{"d_model": 640, "d_expert": 64, "routed_scale": 1.0, "lr_router": 0.0002, "norm_eps": 1e-06, "beta2": 0.99, "batch_tokens": [65536, 131072], "train_tokens": 696300000, "steps": 7162, "dataset": "wikipedia_en"}
Below are experts of layer 4 (counted from 0) of a mixture-of-experts language model. Rows are named router (the router's row for the expert), up (a neuron's input weights, with its number) and show model dimensions 480-639. Each number is 128 + 24 x the weight over its row's rms, rounded and kept within 0 to 255. Numbers have three digits each.
After each expert's rows: "gets" lists some tokens that make up at least twice as much of what it gets as of all text. This comes from a sample of Wikipedia text that the model never trained on. Tokens count by the router's weight.

# expert 7
router:112144142083107161128135102123148164150166148059127121138084118117156112128131108139148096143121121135117173105134112176120127126106129139142160145130123165103131118110114136112146135144131120107128143144145131178143109110119123073151129071126122140127120109136127104113121121105140106110098140125115127130130107115127114124143128125124100114131133146116107116137105158106132088129104076137103105110131087140108111130141081142137155135142129133102164110124150164112098084180084141
up0:119145159115136137123096121098143144128133162099170130086110161113153139138131101124125110125117131153139147133111082097151167139100128128117136105096119156147128108088157141111132114154136132121111089154137164164112115141074142164132125141113135146145113121153122121078110163163146105149177124118123111177095086127182120070165135141149142142118135125140142098175089140113147088125115132098125064153142096095104139122140106117124169107155126126117116096108132156145114132129136146
gets: "ly", " of", " but", " for", " after", " out"

# expert 5
router:115142170120121126124167100117142133132118136086085128157107100130115162139114150161114154082164147150097137112113157145193089147143100120165137132127133156101135170173114089164108110118111135114141135119128104124141156129153140102185121152141134131140154099159134129132124157108151141112102152104134085139144123140166122164116132159111131136147120118124088148116130143110133117119138136136091117138111132103092135093133154135113095113098127167155120137114147083097138134122148150
up0:210083133144132147150127144148089161148158112092099154172146106127118114127115108154139109132124109133130089156107179059099106131061149142147134120131134125161112097115086099119115146130083145151116114149148115104122141116118114119170157120126092156109110145071145110125132150104175145144103132097183146094117126090126159113123113116153057093157126201126116120104139140119128146163136106166138130166102136118135088163123123159117135146130087144141119177154104089074101102142120125
gets: ".", ",", "\"", " The", ";", " a"

# expert 32
router:137153099078145083129142111113142137126166120150136147109121124133113119126162121120121112138127075130107197156137112124125158101109106119175111113104104111140089153122139125138147118108124148115142167108168110092115101159142135124136104119132077118145113114128124111118117150151151098128096154089127099110167102146150100076133143092131099149105155173155113154101124118087156127117143126087115125132132082113103124124114137164111114091120086103121134120103129129132113091116104096
up0:138130124074127136132083175150144154121129107134157122133148122156147132135110142106110110107124106147091151145090128142139132102100107115159125109157141109108137108132111103139127154097139112121098101147222106088101121108168174141114144097130108135134111135143121112138115138174136107133108132122115126130105080113119141133147135122175131100119143141093136136150131124115178141146136085097145115118102155125117131100118125108121142129107100067117138085107102117102086072116153107
gets: "e", "a", "o", "te", "de", "ta"

# expert 41
router:107069156092175125087108166118137137128128127135129139103098142141118139102114133146161149125143161121114112117173099102124086112158111117128120121113142095140119133147127104127140160113110163156139132096113127149156102120152149099090120128169129126096126131157131103152128115106136175124112159168132102129155095155171124142132101140161141120118136128136135145116097141137107108129164127152174125159137146120144117138130136090156097167108100124176120122145126117122182166135109148
up0:153086162104149154129110119142098180111117142136074178078126131165127141150121071147107167088091122127136136142148084107128118096132133123161110117177130124136127146123129083143129116149155137123142149162101134163096135116121114189134131099129172120153146149138146120119114147109140123099121167165153106136147131156162099116103131117126148155159090113160118129099138109102139126109089104128183088120098105090125155157151130129143124130115111148130156157146098137072144110139094128
gets: ",", "%", ")", " years", " m", " km"

# expert 53
router:184151087132111153107111134108163119119152139132091103209131162085093110138148141152118129134135123124120136118120154135161120117133097126128123102107171148148156103121099157110136109082155090090159161120081151103097175116141176112180143161136095135078129114153130113185126187131118128139116131094134108171103139116115108146123124155154117107126149121090131134142070135154131104104128135136123119098101122124112100137097171130132125130115157126169133127120147114133164128150125129
up0:158098148149124104142138106126143141091102170123082102166122133126073129155183090129123092162101149155116133157097155106181116107126170099083118106105149113128145145127171127139145114125122140103140158118132121100119177134122152125160136089113159157151116180160103114140110101146142146061134088152101108133108119143124104116123187135130133128125113119117186130101110142082179121125108154119111145113094101144117132089119149135160148158086125127167132103119118149076146071116082133
gets: "ing", "ion", "ation", "s", "ng", "y"

# expert 35
router:191115129144129140163120157129115144134128095111149108172064125135130136160150146129153120112147136091148114126143123168132169157163133158119148083122130112120139156135121063134106171150165133129110160094146197159093147171117131180117099138120136139117100156088130106113138109112119107109090116158110104109174140141161153109137105122155131113107154100126146146133106131087099117125118155134167121128114113148118131113137098088132149108117133133158141147137139174107133137146152109
up0:127153165122147122123140162135151103110137160133122104135159123148124096129144113129107119111154136110120143128135091159147115124119116156128093106128145129126113159140105102128096147087133108151158092121129162130098091118152120132146086115145095135118079134126084088118103137159085163130118105125119142147075139132164115087130093153136082120144117160122114166108162132145152154109090116152148141153112098116087115099116099125095118084128107157129130129154186133142078122140102109
gets: "y", "a", "n", "in", "t", "g"

# expert 39
router:153163164124103143168139100126089136134126118108124110111098133178138122175109109148108150120148135087152099107103156102091084125089106121114104138125174123142122142148130109138129124120086194124140167140079151128134125114141159075158163095150143080125110105152150097095081130139117134137126131130137135146118123143169134130136133136150116145147101111131135156122100168140141124130133136112139127120127158106141164096150170162098133159101102158139160123128150107122173133147169123
up0:141140123060139125138163082161111161109088145162114160110104133131091120115142110118116158120161158141142129106127118131161175137123141175153103085118154116095151149110152146140126138115145138160114147129132122141147118172126143110128145112169092134176145132129162162121118126185122115132125103107135120111129094145124147136165154151098123143132134151102180145143160122121097070103088161126122155091128150098154161135106141152121170118144106066117160126134129125128135141118156140
gets: ",", ";", ":", " –", " -", "/"

# expert 3
router:142148115152117162130144164175127161138137122115140128145073093140139162115135128142113129130119145071151123088109119126128180169114114176165131098120110133096186118128101134107137117100109150161187126125141137106113150065196144166157078132168109137147130136151126125149169121148121112094117113129145117136120132151154126151171141106129105134098118120114140146091098112133069098138127150117127159094180138137094115123134107152117120167130136116118108102181157143144150148078158139
up0:123145136091182138160183158167154130138134109104138150147110125119128152105149138150079143171135088151152139122130143127158133121132087131140104098131105117149114155170115152137195129145139127144195207169099162136155100128148126150203114117127102102120128115141089123180114144129128132124115138119124126178075134156121148145112121091154133117111158130149130134108126153167096125109132129085123138128131119107144130123139127122127143158137153092145138114123143159155128102118164150
gets: "-", "er", "o", "i", "g", "a"

# expert 20
router:103135120094097156072133141141060106133109146096083134180116121154140129129151161142114104069167130140095144114135167134173077152147083118153150140150136138106147167105116089142113098150105137109151122121142138142127144141126132131159116162170149123127131099140135154132123154105117103129105133126133139125162144096149102151145158112107151136121150104153082182158157106117087087123107107152104111146089135091116132087143134121083149127107130161129140135124158101137111118129157126
up0:110066131155134095159133071123113119134156108111121134115110103109118097146179105114111130114148112141129170134194124119109153115098091069128131146198130144130137107142142133174096080137110122138101112098116148115147106105138125128153129125136114126086106120149185117180153106131109120171173084097151123123135141144119130149178169110114155144107143136145120118141159124155132135113091154131141155155149095132112127155121140096123113092098111069098174114126101137127119130125131197
gets: " |", " (", "|", ";", " the", " a"

# expert 42
router:085121127094116117135157111119096133121159108121119129162120102126137134043125125138118077151177097152119169080139165097156183168130172136155101134132142164148126156145135146124102116085121102140189143092075154134132136138146112130146167151111114092127155118119169146151123128137164132127118152073139116126144133140162105137141142117097135087109153097128149165130141139102099140131127145155114120129142119151131126139094142110162151137093107157126140120111149152121108114173147143
up0:097125126096131146145101126096154116118141099144119151135170128094114122092165114127127108132163116120121129037146103145141150150135128112110112130149120142132117140141098085138135133131121133123170086119102150157108107121122120128156152099108163157126166135116164103082086150166156114109069156114141162098117112140163119161171162129147123090114155100125146114130118160111107119151101127096137081128152145113158121183100140165145124097111113148110178149108147152098117114181160133
gets: "=", " with", " =", "ed", " had", " has"

# expert 23
router:159121159136127147126104147140072115155098138121143150113124141177138123122150132114123136146129168100135139143128154121087139100122088166114117130189155097164138150123140114135137103113124126144157078166131114121156127086115129125134139140105125099124121126117160124138178132128146127138122098105127131141101145113120106119113154148150120129178104108143107052112120123153131135108097154123137136130113152126157121109141096178134116124165148110121126139150091084110111144120116145
up0:144100165120107145143119101123120093156145107084181127122087122151165133103119112152122120118101143137115147184108075122117133094141093148153086125145104136111162120167115103134112141149164097115163155127126101164173092109128127047128102102110122150131108127095159102089138127121133172109107100117098104097114106118127102124134142089109095101143139099145132093123123129101115166074131174142182137135115116131156116139104129129114123127108083137175117138158111146150130098149130158
gets: " |", "r", "%", " =", " is", " was"

# expert 58
router:117148165115099109042112144129097119128112141089081127182119130137131128125154157147132140063154170153132168124147165131156084157140109119137140150113129113132160187123117094135098078154103162128153129101145095111119116107163136119124125158146138157083126118165136153145133157122137117122096128126115109128165124108159105136165149135112138122114147067138100188105138128116121071127157137177098127163100121138116127126134160141089108152111128164110151094127176099148149085131129149
up0:113153163098165092098106149104128096090124101120117132156168101115069150153115187123126132122147141119149143096130150146173108174103141137117083155107125131131107100091130137165107139122114181107110130077127136129176120105122094122115159171112146116122163133153140153101122110122129116145101130129133150192106141146124146140125142100137152097131113120121136142087135136117120185150122119121110131129121101139135110155144139181080124141113162157116138135141131142075122201135143124
gets: "\n", "\n\n", " (", " The", " two", "The"

# expert 38
router:110115162090074144179136154119100124137152118165124118089135140107073147120128130147097113092163117138111104159112095101134148157124111174131142151148116169174161138100143140132138123078121140132146138127123122118135100152141111125123140108103135113114138170111100135149128150133143094161119137064127096169108120105137126105087143141137152153163119139167130148165142114073141124107106095145140124113115092095140165106148108102116123145144128180111115111139144113116147141162128124
up0:139108150128101141143112117133138101082200082131092137126126126110129157111132122098110110092108094155098118114132182092167135118089141138142156093121137177187129075127134121141132114110132126129114130134131095153157120154132129125145120122090122107120116102100130172105127141159140111080115161113107123115142090115110129150150154109106152100141127097138126182170155123172093140143132126173149142139143137089170127139096120140133120129089166161129124121108115162158142095098152132
gets: "s", "es", "ers", "us", "ies", "rs"

# expert 54
router:066116133149137138152128100150103088140151117129120116110113183156140109130112140145054164129140155142109152152108134147139159098137125132063121096132139103148173144170130156129135127112092144143143103159152136116099129105133138094138109150133110096173105085116160076126060105178096135105122122112128098096117133065150123119112136113124149141148138098119103111154145120137109109107118146128096135135157135170144148141152167144091161173121105122149123134156172124119131109119144121
up0:101147121105123120169122117109129097158154150144111171105093152147150108123146129143116124129167123133130108161087162121124177107155089133120103134141119114124156097112148136132127153089161085141167111145105121170132150118100104181124124145161151140142089125130138159182121141131128123073169109094129128060109100136118147112160154153088110134137148143107136087134138124138138076145135138159136134146120137146109113138132162147139158140133140114138157136105126152129125150122103070
gets: ",", ":", ";", "{", " also", " /"

# expert 18
router:115151158145128112112118103111141114129069150133163140070130111130159130099085150125153119141136125096088127163119109124088130130173189121163133122082154106108142087078150135151108115141091145118154151106114133080154121180129097108072114137083100139144120097175112112113128103096095104093130122154092125093140126109139086158155104135105170130150111120140119151111146133103152128106142105141104123112140162162138126122128088118085130161137153126133169130134116115160135098130125142
up0:157130184102138094120142180121129094105119096173063095125196135126141123122125164156152124143169102123158117118137113144127122101111136121122114109111135108136120107131142075103095133121128170159138133113069128120136147134156135088111122165145129096089121143095142144133123149075156133086113101085115090140123142140139152149122098122068145142136133104134115107088111127126136161154136133113155127148119132092130108143096095144100118128133116140102087095098114093100123121119137143
gets: "\n\n", "\n", " 1", " first", " 2", " It"

# expert 37
router:134143176164121137110150137161150120117140169155084136165136157126132145113141099134178152165111120143114181151148128110097125146142141114140112144123104077130069104127110146136107087125132159163143091121162113127121087106107147130122099107119138117089124135141086130104118141121095128164139150108138102161122124179122164129156101132148119050125108167111144119156133116141159150124154120122131110158118187122118102143107131144129164120132111134115099138138126138141132146139127128
up0:122114122082142136081135181168130142120151152095116155135136130119150136071113124109138174109112115136155135110123142115143105107130176164109149117148115143135106108103118134114126127132109151105134119123142114133083135130104115139096157135138132171097128134174170103102149123156136171106118190113123123148131092088125127121136089118141122130159101142140143118120119169128109157130150167103165125114126129122125085101145116144093161181132142139122144119193114158130149169109087071
gets: ".", "–", "ist", "1", "19", "it"

# expert 19
router:126133162153106126134147076140075116100139153074053135152140132146134134135134158164130115083172151113095162138120167168155096143155088109158161113127157140135142128147131075159107079159123135146137107086111136145153135129146173152178144156167138120151128080161137117121087158130135098127112141120128118133153155114146129157137110146105136130127134087140089171136114146108105097104110101159109110145094124126101158099134176130105106132081129149160130139119185121098154118135133148
up0:095108127143135131141118104111124095129151121191130131147105137100103149112090176139128119140138068152136163075113142136170138122147131125142145103109151162159152107124145103085099118090071126161115096127104095105133129160122118116123155102120110166132147164114115119170137090140127149125111153130156140140048111132087090155116099162122131194107145141145114122123144178169117132140126155128152126131131128139160135156131120129113143153148084154113097142122169145106115128185102105
gets: ",", ".", " and", " |", " (", " in"

# expert 31
router:078124168104110135096134141146119123123128118069069139147127113147134123139123146160130106082150146140101157110129162168178139167135140125162151118105140140127153164144127107112105077132111137124147138102148121117139130126144133126156112181150135137140122110136121130138140142119148076151099124158128127116166160123179103151124127172094132143129166106153083146115110103125148121108097127152104130111071177087128146108144163133120088118106133147145140133130170125097170136091139148
up0:077094155111112156139108115166157120113134089117145171113104140128110141133103097112174115127131167102118115157118122108116117127124154149113066107159153166118109153138173163113123177099140110159129114117186102126166141094164107140156136132155147104078135149168168118118094121141156142129164089134126141160148122179150121118113090100100142161091109158193141104139141100136113112147123141118117162171150131107109126132146085113127109113162129109100113118152120178148132179117124145
gets: " of", " in", " to", " for", " by", " on"